config = dict(
    n_layer=18,
    d_shared_expert=64,
    balance_loss=0.000206,
    shared_expert_gate=True,
    steps=3813,
)
Below are experts of layer 3 (counted from 0) of a mixture-of-experts language model. Rows are named router (the router's row for the expert), gate (a neuron's input weights, with its number), up (a neuron's input weights, with its number), down (a neuron's output weights, with its number) and show model dimensions 0-191. Each number is 128 + 32 x the weight over its row's rms, rounded and kept within 0 to 255. Numbers have three digits each.
Before each expert's rows: "comes before" lists some tokens at least twice as common just after its tokens as in all text. This comes from a sample of Wikipedia text that the model never trained on. Tokens count by the router's weight.

# expert 42
comes before: "- ", "\n", "\n\n", ": ", "9", "5"
router:121155147112146133177107146073121098111166086144145133130151119133111143144156161113186170107173103133084108161146124145120193074104118100166163071130112198129234151171088122126102080096131098173146136138147131170180126121103134084120169137155143144112064217096129176139182125151104198100090109103086107182077151132105097120168127151125148102125163088125093159119139139123112124103124096180121125152106060120087144131139075131087143093104140093152140137097136097128225046170061105123108154100067104121118089173102119115108123109129161109152077116095143159150111097154106127102
gate0:175080255091120142173136153093107135190154167105171104166087144115141115136095145134098112132166149098098128098138088082159119082112129112120076057108173122110099132145150112133088142061123131080142101093127084132161110157128116142155182130140076119101126101172177211170147119136088093146162119090075108081086105163117121063181119127116142119142136132202115147103094120142150102119092134155156145135143091089097170146097093165104176131162085148152151126146067143127104168050118186124132146097063118107151135130117145125156128111143121117148182163058147140130101159177158134140
up0:121127144133114092095096122136152105206079072113213142143171100180121176091157163159107128176063128141128160092139198049154197125133135124157088101166147118087103204096150134147102051171155137123130086114118078113135139192155163120085112069147160128135156169145122073103114112159118092136187153135156177138146108186127123127180096171088136131165105139198092124087131110101100126121100143159130089154173147124096142098130117172073095114123076163091103137143119172132094078130167149106133122105143077138116113111131103158165136117085071129134099160122126153177157152155151171141
down0:139097088082179162111178160120089158134131154112119019176167139095185155156132082122091158104151168155158128137166157152096121080144173095186103111173092137153155160131060148109104161058166108104163212095081185171096138177111136114128206098098127159130150080147156135145143175150082141095064103087123146120134112088178146156132132128163109136108145151122132105088125095071107176125087113110186117100093107076140090121122127123143131139088171106105129099098070148172157106124104147132141094103098159076112145133111132140118164126122185113160168135098129173159129153081120173116
gate1:091098117144116134107151159129106137164115111131050133110145135127107140163139139151132144182142139096130058172136120146094083161138092156155128140092128125112209133154111135124147112181108180101115077132096212141125125054188046104076132122134123133134110107095170190102141106115131109141124128113105132166132149141099126139095132163135150082174112191102185087075149143193162223143103105121113132085143156149087133110181153116165093080132113134078093135124090100172168085075089164142106084104178123123143146101044115185120155085107125150131169106171139137129149182106164076139
up1:200160093125091130110104080148154098119149096151192090144127156119155165123130150125090110098121137166112182150118190112119185074145138115126139119125129106106078135159125122183122176086125115194101136144111000070104101187090174119163145147117151184115117141166150178140098156137091148090130117183131083099113122119107134096122138136157129140120092068155071103148101087085151095115130191129151129125123088118175131158110107145104164189125142118147193134142144138143164084134131097086092091140111122117109154178186124129111072090154096131155128190107150157136102074181165105084
down1:144138145145151130061132151085171112089126121109117144071143077156115154115186100132151098163219110141116113161149147152171131135084161179135134090130126163111160109130122128104149121104121148147098109122116164109118145080067117150147185119192173102145130165051103094116098079162072091164099171140093160132154138155094067112111116126174103166160094067080100136159119168170150147128118144145123171157085129150093144200133128083116064131127106120118186078088133129136181044176112110174135174085205126165137106175133158082146099144129112157095130157151094103134096125079114078116
gate2:111140194120180099081164148171103194142061134103183164125165070128128154105130121121077134155201126143153153162135191098099140174127159158151157127180137141100149120145111167093154149119099172085080081143115096166150085176162173161075145146120081105110118115085114148098151092162144150090122163104120146125178132104143128116077134121169089137156145059145112158174153121104072119128050129156124178088143099152144113162109195115085146116060144151087132114130087183137136114109105114132089081145114120107104152166136108168170149082113154145165101156136119195226102121098125137118
up2:114061137105121105108184143117154097106170122150097095173127151088130103143122136074135138123101090159152142133093146144144139147178071057124077094146147103107120160088129075148093118067110143105150202111126078078106134102166126173117135137097098139095106172166185212170138171158168102134157130152073100107152186140187139170180111178117169096175109149177029145106129141145169111111165155102166086102200108137141109129165117126072124129104114120084167135156097122123103121172136154162146098145153123082196152133157118178140100099081147122083134106178093115121151118143103093109
down2:104118122115112110144109115148121135100155091171098189159175098157158157117100075130093197150137152120134161141093195135115130179123072143086084125132089124105113076084085121138119190093143123167077181139198133147133075088114157126135151116150085130184123130094135106164112175122099115143091074106138119097165085106128120219161187124127115097106105072132060151140128095149148136161116101142110180146095158110145151150133140101179126098144089114124157109182135153152164159120136154111113153151152150198106100096083104185116088164065119069122106139201138128146173153145101066053
gate3:133107196113147126138124161106115121148120073045172096123170109107080091142147173147137115167125100086128140144099202103135131083125130141146103090125104140102121194166204124140113125098121134055095132109145095131128075152157189145113117157158098101086076138097098152111190158152110157081134140089175166076166182123115140093125095085167141116111125119109118215094150164145099150133128157144140112180170098115149107091181168161115131055143143161107111119116109136134192079145134106183155171164113184147132112109081065131123154099075139200171151182101165150095137122150120120114
up3:151162061111122104135153156145164150151101169146154177131086140143123103080086107148148175121116108146057105177154108096120143147175151108111093149153132119081080086110078122146107147159139124136151119161123069120138125134116091089100092116135176189144179126171166083140153129181137120160176115120095129205099087111161135172105124169058145140161094104143119100140170118145184087110103096058140139110162135150140115198159128140172167123076151108126142165133145161146111177154192134097137126066146139060128114162181151158137082168168045072100152075117078105156143115121129123068
down3:114075152078189102168130185133094111136101117080136060161206098105118083130136138132204144142128129130194087139105126099108121080105077125166149108164108158165161177110146062101117113081137058127147136133133118157169071076117148100124154088163126088140128127091113144156191110143095151142169116183129119157179103138119175103107093141152102129078143115152127098111138142166109183168106144071075078144151145086154177088089130093163142145144086136087131140111126083124159100134078157132162144159137120127226095087129059129073131159141107155126146127153151178156162157168141153120
gate4:102107149110188163100106156070136127181123153153134153140110116137136174126165106151130135165139136101130152140122180111158082128145131068101154121134135095091156180156108076048067156081157120090123155091119155139149111135176169146147161172162079106140095111156171164063128142141138092095151086121131114122213092150154133077132064157104179040138091147115104123133148128143104174132124087093077136184141088110121088157064143127120130160067133130154155121156178099057134102165126162136155125132132144128162149130155129123091159049162089181114107174104173182097134174170133175152
up4:154133118164124096150078121156072148101136085077134100127145134084141081130198193076109092124160162166127105181091146074110136103124085167148087158163155108156125108108132147182184084131160124102141128149067105137122124138170171133158144084088127122129189140138124090126160155158098112126069123109162089150080118140111085205085105133133055148052095071078114123150184143132160154102188116122141171100111148158177156124129145159139106096112115156095157074109077199160118182129141095149110134137105115119122182165106126072178114120155134110142208111189133169145151108135112116141
down4:117126115163090066123094057150133117130152091122130107110183105175128147173145108094110086136117103113109154135117129134077177127101104187155182106163092183141117168160128134084193096141133188161132118173107086101120114127096149108180103099149107044154101215125076098165066130055080153103178077158090150098136130143113151089130125130161110150119116122192145129149133128140105172169152182146145126161122135138146211058098161051089141103123121137089059167132133165154141137116116142091108156178105140095155145163109127156089128123084177121124134130096136157150089082139087144129
gate5:132097102060194132159125129129111113108111109114120127138127104129089091158127206162152150156148110129110064105061118107115179081092146115146079095103128163146112156068165147090095115110191154137123086127139110087150145158140129100094124198096112137144070129068116124116114112179204186163092063184142168135129080166129151097116143155097159142161100119149130118104121142112132156129159108138043127150100071133131120080152043103093141178133122138112130154161173117158143107168109163114128124101094094101071143152116064151091090148146119172177080188139138111102124167134124069065
up5:053126135112141199187128082114117165215081130150221096147148154134098114164092138125151104130166095127152139170146141124161156095164120138176097132143100080136078157173130190132090161133112095178134124109098054151157124174094098096091157132047159165096095174143089101111129120153118135087135148126130128096111109135174176115099121114173116135202107072103180088122096118103157152154184126108132102143123062108101118160113080116074177080078163129122114136117116137141088130148145087105098100137104090110077103124179165097121135115146193124112125154066147151136122089104095169120
down5:121032108169126176132143111060181158151129105182096099160153131173103179129096131145125095196092140155143138117134108157127117139187140143108131070147056086174107141137127131124154134195116107168096118135069125133083124135131128117099167155159092142099141112147185112044152146080140104178141170094173103114129092121140141169139138126159105146079088178150138149085116117110116122171191133114129087089140115150096145088080163082105151125175151083142142124163071132138132173203161102079104120122061128122117157099080072146119143125154124132175127103136143179196092126139173129070
gate6:146171127117163162150133134130110112113138139130174174108149167158158095073156109146190078175148100125069096133142124139128138171111104092071174120155126187112169145123123133092143156165100084203152144165153103122148086132118126146142093118184132100128115132107151171135156114088110137093113137056065151141197110137113091093149122129154136073161143136150055092138210084175076151089145148156104141137127131083093119090138068126073122145109133106136176047150124108169167106181126139130101121170103182113155151145110166135143091094127163072112085112127102162219116056113160149093
up6:123138131136195136083143080103133176101148159108198092136195085104115123101161153128120167133135142122132166159192171138147102194103111090122120171121100147112164085100144090107069147071121136124162170161087132105124080108173138111184113097153098115191097140150118163187113161126133148155169118132100102101121198130087128179119115213155076091115154091136138128137102175117134071152169134097087113155082090090152105138088097085096124178131104168163089114078110080116160099189091161120135120112191125081119123148136080138102144159125130082100115144094101165084165067133076133140
down6:142156103116174106062126143117122174130179098158154125151157106082131114162176141126084208077150160109165159166127147117187148163195140107130155166158031161107163124169144126104073123151164135153121157109093139146139130116126116124165098112133079100141112000098154159140165126126071150112132132073108145175091141109110112069156127195151130149120150132121186112157141130173090084132085135085127080107134132114116144105128111050142169131187108117171135117101113092128169108166099136167103095138142135108091091107125126157074161131084165092122126117093109143130164091097106152091
gate7:106104119172067140130104111102170114109097151147180101149163106208115121153094150125105146151113162133164115113079149109124069114113148112161146126113134077146120188142120124142115102106125129064110118148078121087168129175162126168123094122138151185110116099096132121083078134148096092074130178142094103049109168082090113106156150171115112144176069111151153126191111161144147126152178082181133119114126087130142121083134176157124180183140115117182176167106180128137132080099161083076086100119196139149195181162152142126122084127154133106158136158149133158227174153167101108150
up7:162122098099116092138137094088126083054112137127122131098195158150096139094169109194081144095134139123134120157107117134079123108140107071109137127112073129146150091190124139081095146141171150104164091140121126163153118198131142096141099135106124108150104170083116156120130102162121103144158088095078109126157211041147176132177166132080144167107102158135167155114063150120116137149154093154142142183195114126151139087126145137031100149215137122139119117132167047076129085107144106112139145140208163150151060131128126142094092148169137135129159113097103115137179172134098146130
down7:127100149198133141121132102116121105130088141165106137112136148121126085126101158182136076167096092089138166142099068141087125148214160099115149126103206076118025207174101146124106068128101088082112140131097138112145129140182123135115073122033127130128117160185145141124150090154130125158181109146117076096137171139203143163125081091136126145128083105100111157196147146101145175146122129104132148069205139095118113095128121172151171158097167154130146131117052169118080161123144126120117102160121147119156122105133139098153106172120127174110113107128107104126079173185123129156
gate8:087078173147121106071169130133185117190139117188114136125091104144145113141055146106159178141123161157134106169165136133090077103144179136167156147117107115106119128142137140173086112137113139172105099119067154100126151201153179130061132192150147132101147141114111120192126164148189055143108071126133177098120139193067104128175162135115056162148123117104099110105145138156142068143088133096065117173153165109105137183084068133087144099122139149092124112080099159076124090105143124134193102151124130160136157158082147189123121144117139108121126169142071147119166153168153101138
up8:094118125102137051159140079164145194071128135167139158148096170109147134145158075160104162094101127141114116212120132184098152094078114098149160140121082162144144083058143136102085150157112037122144159146107162125141101125182168129196125089070117179160123094144122109096116152162081080108140077130113110149141194161112106116079110172151103138125212124159122054105098157139119118149134144115156207138158160123082168104129108069106178161145103154103137114100144077104150114127101120102146139126151118173120104112164105169176088135143141118121117104091109067119169106093105086126
down8:120123179151170149153124106123159114081106112110143117136164091146099159113137132105140137165115142125128065101096138146112077097195154135116103113120173099145033174132132091136178134181127104106142121078121102046135144101185077092158065132088145075141127129101116145144105093147255138135078139192119126130127141156153126112070107111184131138153085109129062130098111136106112151140185159133121147160088112173079142097182152086156114146104164122108115094126139139207085152115189138124180165132150130158125146126111122135075086168117126161103164201166092123105143181091115127120
gate9:106111166081116133126121149163082098179122081163149149065169143149115140134120136150178124126127083107107123156143140209125127129101097107221124157148131143078147114132101150111131200161115171109099164115144132140114070111179128143065101162150103131094150177176169063141164127140147125131129110159128167103096173180096178098118101111135130081148085161095052166125102156112160146169103157150134171173099187175073151123156142153072135125110180122191126131125101167102184121142180125132185096135068101111134119123096035109135167124132141142123115090100127072125139088166119121072
up9:130180100074155123139102156166153155171160179124128113096169131108156133141100129111237116114106118162126151098135103148144097163140138083146020112157106171140132107164102114118098145154133131176081137179113168144140083108129136129091106138154141164175120151072122140107130076143128164127127145133147189129125186130144213133178196145180107156166083119079076122142102171117146090132140073113111092110107152187134139060097104120129127126081125133114117139122086179141143129183137133105099133053167099083154061125131142176151147121083127073205065120157105135130133093107110099137
down9:155101135080158103128125115165084092128148125179103177093158101148141168094137162125136131127141120106126114158068133146149119079074160137195088187178059085138184103090122101101098107141122131151147133105176143178168039146163146063098120158122130193100108165136143153152153060149108163131129112129121123163104167143082121111147098149090131098138090122102072109126132121126131133212151162092116155156089102225121201113137118149088139094141177124164129100150141109118132137103140152151166144154110090186137105167165098167144159102116152057102133089116135055108093110140138088061
gate10:138147137103108140147095098137089149129077078103115134106135133124099094173156097148070172119087116131117127143127140160126109137126147145119147127070113160100130109157070130148107088192151113119134079125139127111155136129141104088109113088139140130182138082181155078072113040153170119164177055110123113139097112062188149188130168141163139157117156193131162074089121097160121136158116115102147163120152091147119151189190110110158148099123165133087085159130110135101132153166163101119098098143141167135051137152156135207192124144126068066149104078086124098183173151124167065184
up10:193077121121179188114160110123149120178098107165146124072075168134134150072156131110124120110041096183133099116109076073132165160099158102125131100066109179141165182160132177152144096136119130101167115127111186142097181164108166117151130223126139109118149192145080104136142138087113136158190118072123133140080141194153129126116138142120126112072105136134142123104153179132114145100114158093141123116150147101144122128134092169140139080122114079167110169125108086178177114128118124111172095088089114111090149144134102155144150039151079138132095140142075145062098149061119183136
down10:141144089118085170090144107142150092105117091150137116040104101153103093134151128131109140105094086120099142144111138088042182088166141133110184080138138117094100134187052068156127058154210084143075100124124088140120174118163162121135113127078119176147136203118140134113122113136150139110138110093084115131125109123170136099114138109160098153161124123173122123166191136141088114138150155147184160140149157144113141132101157074086186175135127105147119151141135140154104216099088122095062103143133129129106104166160125179169213119110098070100157172140071162174141130136167132113
gate11:113115115026127115172145150161142129092158146097088102138142104105122072137171122125172151147075102155115116173128164151104129122133106177119143138167130170138192117101036108103127142126104158152156143161092137122113154152137196136116151064062169170166105158065155156084089128178139073139109144153132144148083087073169145166160146156143119091157112135125062155152120114102132130172212125084155095149148105138125104102131132099154138095133156076122194085082123139138184178151064116095197117100124122140110159167107065173134069129119144140124105122133117118149125043143116139103
up11:095135068133128165086087093116124131161147147126155120163129150121160189131136157099124139101064170169147121146184107104153190119121177103127107144083133117148108068171185174124161103132141096154081157131138114063155086145188087142095091143101118100114148073158136109110145136148153187151155125164135125088110157192077172130164116129122121082031164107153167126094112183158110157117058162123115160159147111133136180119094129100100118100099092157119095134197121125082030083066180112123126116124162124087137124089147160097154154127142102154184149162160136127128136170091078161141
down11:094163151153089111128087132173116087102144118148103147158141146107123062104175114109154110150140114145154069106171117075110184108099084170100101102128181142113096093140137126177174118108104090169111133147115112076162158168127092163207101142203163121139166173121146117078143106133154120165099140197146110150105102132102092179110174087141139143156105139124124139042124097183141114139164070202093169165095136069096161118113147096131123092108163097118134173110124097127120117120169123068203116184149142161130097172125195077162121111125113174097121108121088092147179077096102112162
gate12:164137163138104171118078135129123165057094141143152180093143060176108138125129004149136063088136090125126061110129143146114121121080188108077161141135169189122176057114165156090170121093128139135150134130186133150138099140171111125115124145120125158079092190095136156108094136120138138131091125118101125162208093122154102107143150091158117117147139115155184168154136084103155121132139065160112082123114112138109092150125105140183134055122086086122098175086177134108147121133127118130139134111105114149119116159154172151131168114117165117142055086157065109157149153128140155212
up12:154111098086134135127152092147132095157148098093146166144052159123152145182110206149169153118115133131169119126120113082102094160156133136113077168148119116100200069083122150110119091120134115046168092141083158166150137095130143111092168164104100130167119133132124162174178108085184163140133137138139105121136187078135193143096116163092162130118124147156100077140091151137146160159056081138157141084202141160150076106134048143102148128159182112118098182094154127140145129123104111085107078180134121119116208126115103082114064140122135142115169106183176178134139139141160080143
down12:106086135110107167112141125164128141102145109104149126132142181192123168122115136107160160114190090172111190176114127071097132145100104194098067131158102107149113078150103112093169140126107108167127102165099121102160090160055159147142122095118181160214104204114143110159129101160145049100136160116125130132099168078106167142132139121144138125163118124200165082122115106171086103141154111125158123094222144148105086116128099130161124146077110110105128171108106135112135099091087091097083067172129126109134098157150126155205112108120119105129144125113127176165102040118171129061
gate13:080142172117095123146100100173173176158130162101104156120195162137130158150128103147114103145118049173071147148065088150142134115142126125102118119087128100125165137173074060137124188132127117118112130155137138128124140089132166118133093147128134134121093137119151170157095112176134151125065133087150085091125127067156104119145223112130162124204147149175147106168133155110126146099126104164132113082134108116128217161068093166099158127158152156109110131197098138087086170155136107131065134139131073098108190136075129101104110078187126117174117142127134133189083066065153099100
up13:148137086066090147126119058148170157130110151097133128138183161092123117134113124123113117116123074170090152101067142176096122133090124157075105159153102131100157135143063049138128153115138129104156139169142135128098100208132158093109089182086107109073115144108147144133110174218090108137097141159117147113131092111118073126114175112139172173140094185154154128202135155109111080163129115152119120091128091161143168115102089120102172127204184175125130209160140113074125151140169203100109122122131145101145152104117146114120133095178105118178093132143105057124077089081102160122
down13:112084165073072089073106063196123141153081168125143110081177159151122149079079186129119121122144117145160134125096150137165114127146133128123160160134133105054120131125095150173146094106125160117099071184118146183099158157149191131116160091088148133092070135105146158111084139099018116112115180081139139089161118093135136165136113153123126099054163159093127178172064102101139134126075148119139106157115089141154131084111133111078132162158164171125116147146168131085075126115185115123170157147164082111156141167153115124156131125144110149146159173096137129180061191103133144128
gate14:149110116187180113100175093128085142093163087129097132151109129129128182145172187142173136159194123114126099184155087096136167168135100135134101130114155100137079095127139086132112101080138115079128104128116077179160157101101092113079169160168123126094110055114174100120137106048111117114106155130133136139170115163114114114141158116129087164132150136115189175091115118100124137123141100201157138144062086119077154151124147103173147112096106083139138162134146130227096106142089105115161097130041071174097119150170126095090148118141184159161083137180154120168073079124095163124
up14:105116117152133144148021136198161119163084138130120161141179132140121164094116122151131120108115107075097127144059133202119141081064144114109128122145118137148154141058169126107142098128106118183140127116162141083118104123120171167161106123140128122130164202119097105132070063148123160171135081143094144119169138197119160026127148081123136145075130121150109065128138159130159168143112149107130125052119153153146103206143154144176123127125111170081089158169113146073139133148181156098081117163121116113110174152144144163166119112141125151159135138101077069126109125072153069172
down14:076076139118224122167103146080108144148152139132138096139118075151130108178110178116146171134126084190150109109150070077124140157187168122142148121141167141187159125165113100121059139105088108102138188131079166172145167129095143114123154141150109090129136000175146097114175137106131142120149132115067162068166151141141135125122137147159132141171174099104129081150082164087109125117143091139159103177157119074136107124102132123190134112100096164118100172131123082158128081163108121145119128075159146136116110091082165121130120142064159114083101120140093173057135134133131141117
gate15:125142166133135125119147148168123151164127120171158147112149118165125143108165093124103115091102100064148132164118134123067173117132155121124108146102138151140162190079131159107145083125188075125170145123144154152131165091103118080169127112143177010139052120123099150120120161131109072120158093178157125108128097113142107118125153079100119167098123113148156146184144101145078106159087122093109145136064168127129149138034119147088077129133100177115185136084111151124153138136126207202078140102133088169153120123163118159174073135156124135131170117063134111077113044144090110178
up15:108068141079062118050169117098092114145184141100158129109222115108141127166066130214128123151080065111129167150155127134118116117114130112177141118148148091147119158117072162170147111130148114081102117144089070190112105105123152095081126159180094093111096147128106170143136171134152159163137118062113108058165117119127163169165137146152120120142136173195128196166112138134119147081111156113147111081119072071161130128095122097145072099150125208148115161086151125117119132158110125178121115122109163150156122089139117148116113135160156199112135115103161112083095084124171076103
down15:166098089132125103131170099176187176136113101161153096100111122084117126147195106146109068156124111157134104119120136111142110177169162120161040137191124126136182123136126141170146153134121112090097139095107118127100136119154147136087112137133027154112121118145144086082076155107192126140134172189171141132155130143115163133111106131160152140124123143145172111081152100137111127098150139149125134107096116095120176178106086147141146188169076175074078145115123171098119155162200106088138136165096150119047105110179050107090137129181124150128085122157205111071118083089143131061
gate16:113089138157123141122089168082123123128149164129109113153089123120152101177137203148088099138193134143092112103153103113093172090096147126121088154165186200122125148077168092157163158179127157146091145142152118105080135178126142181121155135185083123096074111060131153109139177146113120079110150059120121087119077103096134133137151119160169114143173159078116124187183120088061139078124140192085085123101098098178151105169087146163159141141124180124168107115151146163151142111098169114168173147122163104151090117116190039073112117146127184095112111099151104133135139121156166136
up16:164147135150115123107142110091133037165116171145077161132125149146133117212116130127108088072128140102153146152135212140134133147133160085103090102141094102085174093113137126039134116163163126216082123140124114109115076100138137103111077154175110163168086130159115145096129128099149087147181055098167195122152125105113166167143166107176068138172111149134198151069127134122123181154135127046087138133166130106117116097139091119085096134052171159084120076133092149139149153117149158148094165162091133170099142124174119124152096077091169137133108115128118155143112140126144119161
down16:071134178103097145144127084128116163137034099134096070146108116138114084185155110138133073144160126146161110104138093149119167121118170130156141080105147162138078130133146099124105067188132141133139145168144174091133101143170128131065204087096156135102184170161114169141092098101181169141089184112141112060140123132110136153128117103147172115108196146091119136158094118066151116113119102139178166113144158137197078088097069130124112126114105161078137124143115176126085122149194145151121133137132118080139139079177127132158109159142113198117148124120048155080133118058151189128
gate17:106151087087082083180120105148042069146101163107144121091127161152112111125122136116161108159131114092080132165142198094152166158180064153106154103121105128181112187078122119175126100113094125091060138137163088172185121118085141136082120167141143123095132154156123164134144110107094094085125130104134128120158123126212133095113123152152060167135119133119101166113141113149118121124126066175105121099101147213125180125150080157077129072114143105160129168164157154155170148135144075144209091178090122126152121145108129073143170068126190109086101089128109163146148151145093156103
up17:139053127101164161103125139123138132174134103144127107178147073134149145143088099141075092113114180148153131123141127152125029138096163113109171088096123130135110073166127099109154117190161099107123064126001167101111142075157139083141078200109103172192154061161151146074131164150142142157111114105088090117106151118096090131107198150087153079134152173154129137168105133133126145149140145093148154128129131088146100118046149134121126128157109148063120084102085175153141150121135204117095130108146172136125115092118102156137115153105130119149166151116142190100088108141121075113
down17:116096165140196175074129118148127146100087113113097095145141102150103165127100117118117142104150118233133138137123193100111082167051135177107123096129153107070163133134081083123154121080122115082196097160070127130144122089127117146131133189107118115132121159142133086117120163164165102081136152158123148141087163174113147107124163101104152086145097110198119112154124114130088168116083166115150151193115181116144162174113135085124146133125172114070094150114090111155123082109058179126098111154150146109134108106193094203201094137132102105156137135131153088118147077180138062178
gate18:124085122195191111147170083143113182126147141074108103084117127092129095110171105114063153157114135162114173122164082132089120165115127139146083128079129234156215152109106090138146116081132137130162146148146096128112155066150181164131112105141169151125153132142169155190156130168151101116105130104118088124089115160113034131154175189159128125122128120150111175161157094126119129129133060186138106134114156171117224111088122134148095162089141147094114135151081182124114124125095086088136125125191153129175153182147135122097107079112105133084105092108087092109142097119130161094
up18:129112127087109163095049122117131087092149110093145205123196117090120102180105138181119119134163123180136082151098156097139159123141170113124157143173110091116150108137190183181142103137103117106167082129135197131118076152119116059116138094132140144153125147165142134082133111068103122158188153162104105107166154107153138107081122112124093144092116159138121092064124186094118138156111174063167167115122097184127115083157173112228133098085169129099117109109153135153128185088174142160115153130121128128090101128120160114136144073136127100155082151121144130158100172043108059157
down18:100102105164114122067094170149142192056097126161160133116127098104107166173092118187148125126135166121109121135137179205125054109107119160153149049141147113153152138096131085097131191081168110146150123175125134155156142099095127139132096169104123148159075165183096134120143110168174106093090106151141050103185121129085117110093156156164210114121121108141139120150148126123128138140122129098127098082134179051090120149122167086146175192109115095160120091156112158101141152183130168178099139110153089148124111105094087163148147158091115046183123057144108124133096101117114143099
gate19:156101143049110112090151113107117113159127122188139151112135087146124106053143130167156128125096115119154172104123109158127134142155135107136190092119137101193094136088163120070073083087151118139097187100088127071127129164157152141150145136084101186109154109128128092163114138068083238134161115088095092079148070140062144155136136108109181148112161111108133153106120163121180135088177146170156126180143076085115107108134159141126139133093115120162122119183125110107094104102185108149157190139176155165149157100165065135113099150135107110086125114074134145085061157141082166094
up19:199103199102112139159142120104074184161068164129128137108123136174150135145088082172190095107124119131153116152118054080120162144096145085145137094108174109090135093059214128089085126113113113128130077148112137174094095179067178086159131135097054079149117116138098109127119124073163108148143142150127144138111149133230101102090090138068154193114109151133115156136110077135131095129130134140152140173116112150176134161107132185129119145108168089158159171135191147170199161117114144099143092108135107150124077105119143097143109155161132189128109131150109115140132094104166094158
down19:185134134105154139110096154106088092142166102184147141236071089123138080125144128159161178116163164114121128172089096109152123144137129121144081172142157163115181173106055158090126134092123117094123131069129108111126161151084092132156189129177183068139124058078137144117185116130162155186083122107156090175168109116123089161116085123110087144099089129117128140105158116097165145129157140104120144078062128093172142110198106140111099105100050158097149131117110152149172104157104189148172157145144148171136071048118101124115145137131093113096096086161147130129156132121116162132
gate20:116094081076090093146198170162127154155139086089087140126126148098129129154113142080122174138064166124120155094112173085063083125159088162104084142097097130144215139108139151132133148189103154141194074132105093122095116128143111110126132197119090074095202149177115165140094117138189164132111162139114136122056150166121187098183143160124094075086120101092100107111128131112109102164140161105125100162113085136139151108141090090124125078164102173118070176112181161075114128108111098076149158128092122112079161125134085117121147127116124089158133116123104100059150132162106075095
up20:179153153143167126183140192109121076131124116097059165051121161130095153086177097081140122176078086123112176134066117187121105103162140157116135123141137137119109121136157149133129110129093159132115119100112124164146137132121028171158183078105156132105127095158166116153152125089180151121126116141117172161136141141144139073130137111145141145130142135153121099147187167101111139206190074135107072172095162095140082154129117144080085086101072137211110121123095089149152128155151060152184196154107137137148128142156149109100174101143106098157173111116062106133147083105167154106
down20:124130101059125102160168150097137151112085131120123088141074165108051098150151132144161105148153143142098146173114153113135107131078080192135124105130081192106115117150146127138010081151088156187159085156114146162157098111176097161084107127122149154145118162149152134182090146103138136139132159115144115145121181145115180118100104143118176134133137166089160068102201156152170132097084133163194116138158188092185090149104132113107175149128117130082100125067111117152130120112141069080130090120110166102168121127044168169145164119141103108116163118082056151134164146126134098103
gate21:100100147096172110111111116144128124094117098170150160104170165123175108180092116143116120089098146088113146126107141120113167097163113120097083120129104129092079139113113112182068141139100087135145158140082155106170088087143151088143128103079162097136154118100146093118059161149177185132193117145132071128111119201096156098112168142142139208108165149157088116172163138126116134076098132155180200128152102146159130063137102190122109105094122134103120151086083173119170104112117095114143153122155166089140218137121140219125151088168138057144173146156065140136181102131122094091
up21:158176174155069115107157175164109140140080102108157077133139088087131100088096186105156168179148114162159088152161157074129114125141095059150146114066161139064115107106109114097118132112130153149144199110138132118161137136128162159129118164101146095130160092122081186114155129149212077142136143091179122183109151122079129074153115114095096069146149110125134125131151128142122139119096188102094212114171075143134160175130121127116091099115121090091091139144084235110160128114140087133121093136178136131062128138169103156154151121120124089074165142156068140163101113152170099143
down21:083163124122145096086124146137088127131138067117163079120139125131151106105146143089090136183140163135140035103153139129115097128144139136112141116127177078131158086126149117141089142119198160162116154062143134150091179086117109083116119110136179127130164108128086148162185132140117175133130121184111089111117123135147100187119126125146078111132104068159134156098115187112116107120110168081108150187187118129087131098148175159148085072163127119105092096082132127151053195096180101121089157147119130151137150098162137186143085115099127141054146140182144099175207150172090074205
gate22:082110084131129157111144137070163186132091100124169126163115127113079115095127163137198141104152091149089139144090136150151207127159101168182160106159109086064172080124073161127102106168080121142134152140170179116129093119147153111121144090147129193112056213124119177107119143149079112068142195131154107122097086151102081098118124127091144125125119120142128112129161162148155097095166105191116100079107123136047071129128161099113119145073169131104098165054153110128167120087139185134163101115144144138139098160125100122147197106068147149142139190104081139108156130103115113122
up22:176160150170099063146142119172125070104141111124111088110151159134187127191097102117083107102112132086168090111153168098160107144072113112101122149147161152124128171168230113118138145119189097092095067140120042094149133157100067169170092133124099100128160049119129094139114097119165127189162094137133163130151165127142125116084138145159088148138119155155130151115072067115117168139065134098144127171126123098198141134156092108134141112180094123163145106162069138115098142159124089106120149124099107112096122134125168084137111108247127116119147102140180111147118122155161159171
down22:116154149101077070132094139137076087086110093179116093088118132115157132148151118121086133137155142163122103160178150061123178099079117145123122138119160159139137114128110151114108153037216137090139139189159089135165159121105118215155127138141083195159124138090113153149095114136116115119088097121115161142129181087104147119133156085119048140109194142134113107120126100159118188128193069132165181142161145044159117169133128061116142114193137133128138106205118135119112093175054121166111083140103100127127130145105137122145070071163162147097156103136170121117146128124104134138
gate23:091130131155090103083134111130131172103085156108137107132175164135171146138068181096076102109110131102095160076163097125138142155110120106143118081123142102122028144089149151092088069078149098085125138167176150131143121140141169187123127121119139156114146115105091220082129111142108198123122116086100142138204063096118117179077130138163129135170144155085136127121099123105089139138089137184141102143153133154131167104133165125078111067171178130162101099167082136145126153130107192156093135127149098116139177142133131174131111199088123113122117159168193142112098069126061063126
up23:075143049156108114143137160054134120092157205122110080088169169066105133118194141128101149174035106126111104140145121181129156130159152128119150147053084154124143135154128169141140163135131142143150180100179104114109129176157106156109141159149097118092108152113113172115074103094157218147138185109185083138087163198147154110093137139116075126180153067116170107141166163121131129091121147156106112134110129123153095138140128151128131121127141178133136151141088124146096144148088111198116083097122161098160197157103111099143115075163125104153103172118054110119117145112107082090
down23:118172094145158126103136083141134098125087109134158211131086137136129120153086190091077118089078125091119105134137197085126161132144165144111110163140153038117041221116113144096132118102114111084091134084097152199158130151167134138174074133135138084152067100124164121134129113139114135110177164166089133114105151089106124171156117160135192092128166111151120132140120133136128104151097104101126135156173109173092158108141147167092073138099215112162143105151103102137078101110167100171134149133143122122121073166179102156114149101056165082113126144157204132165085127159153139119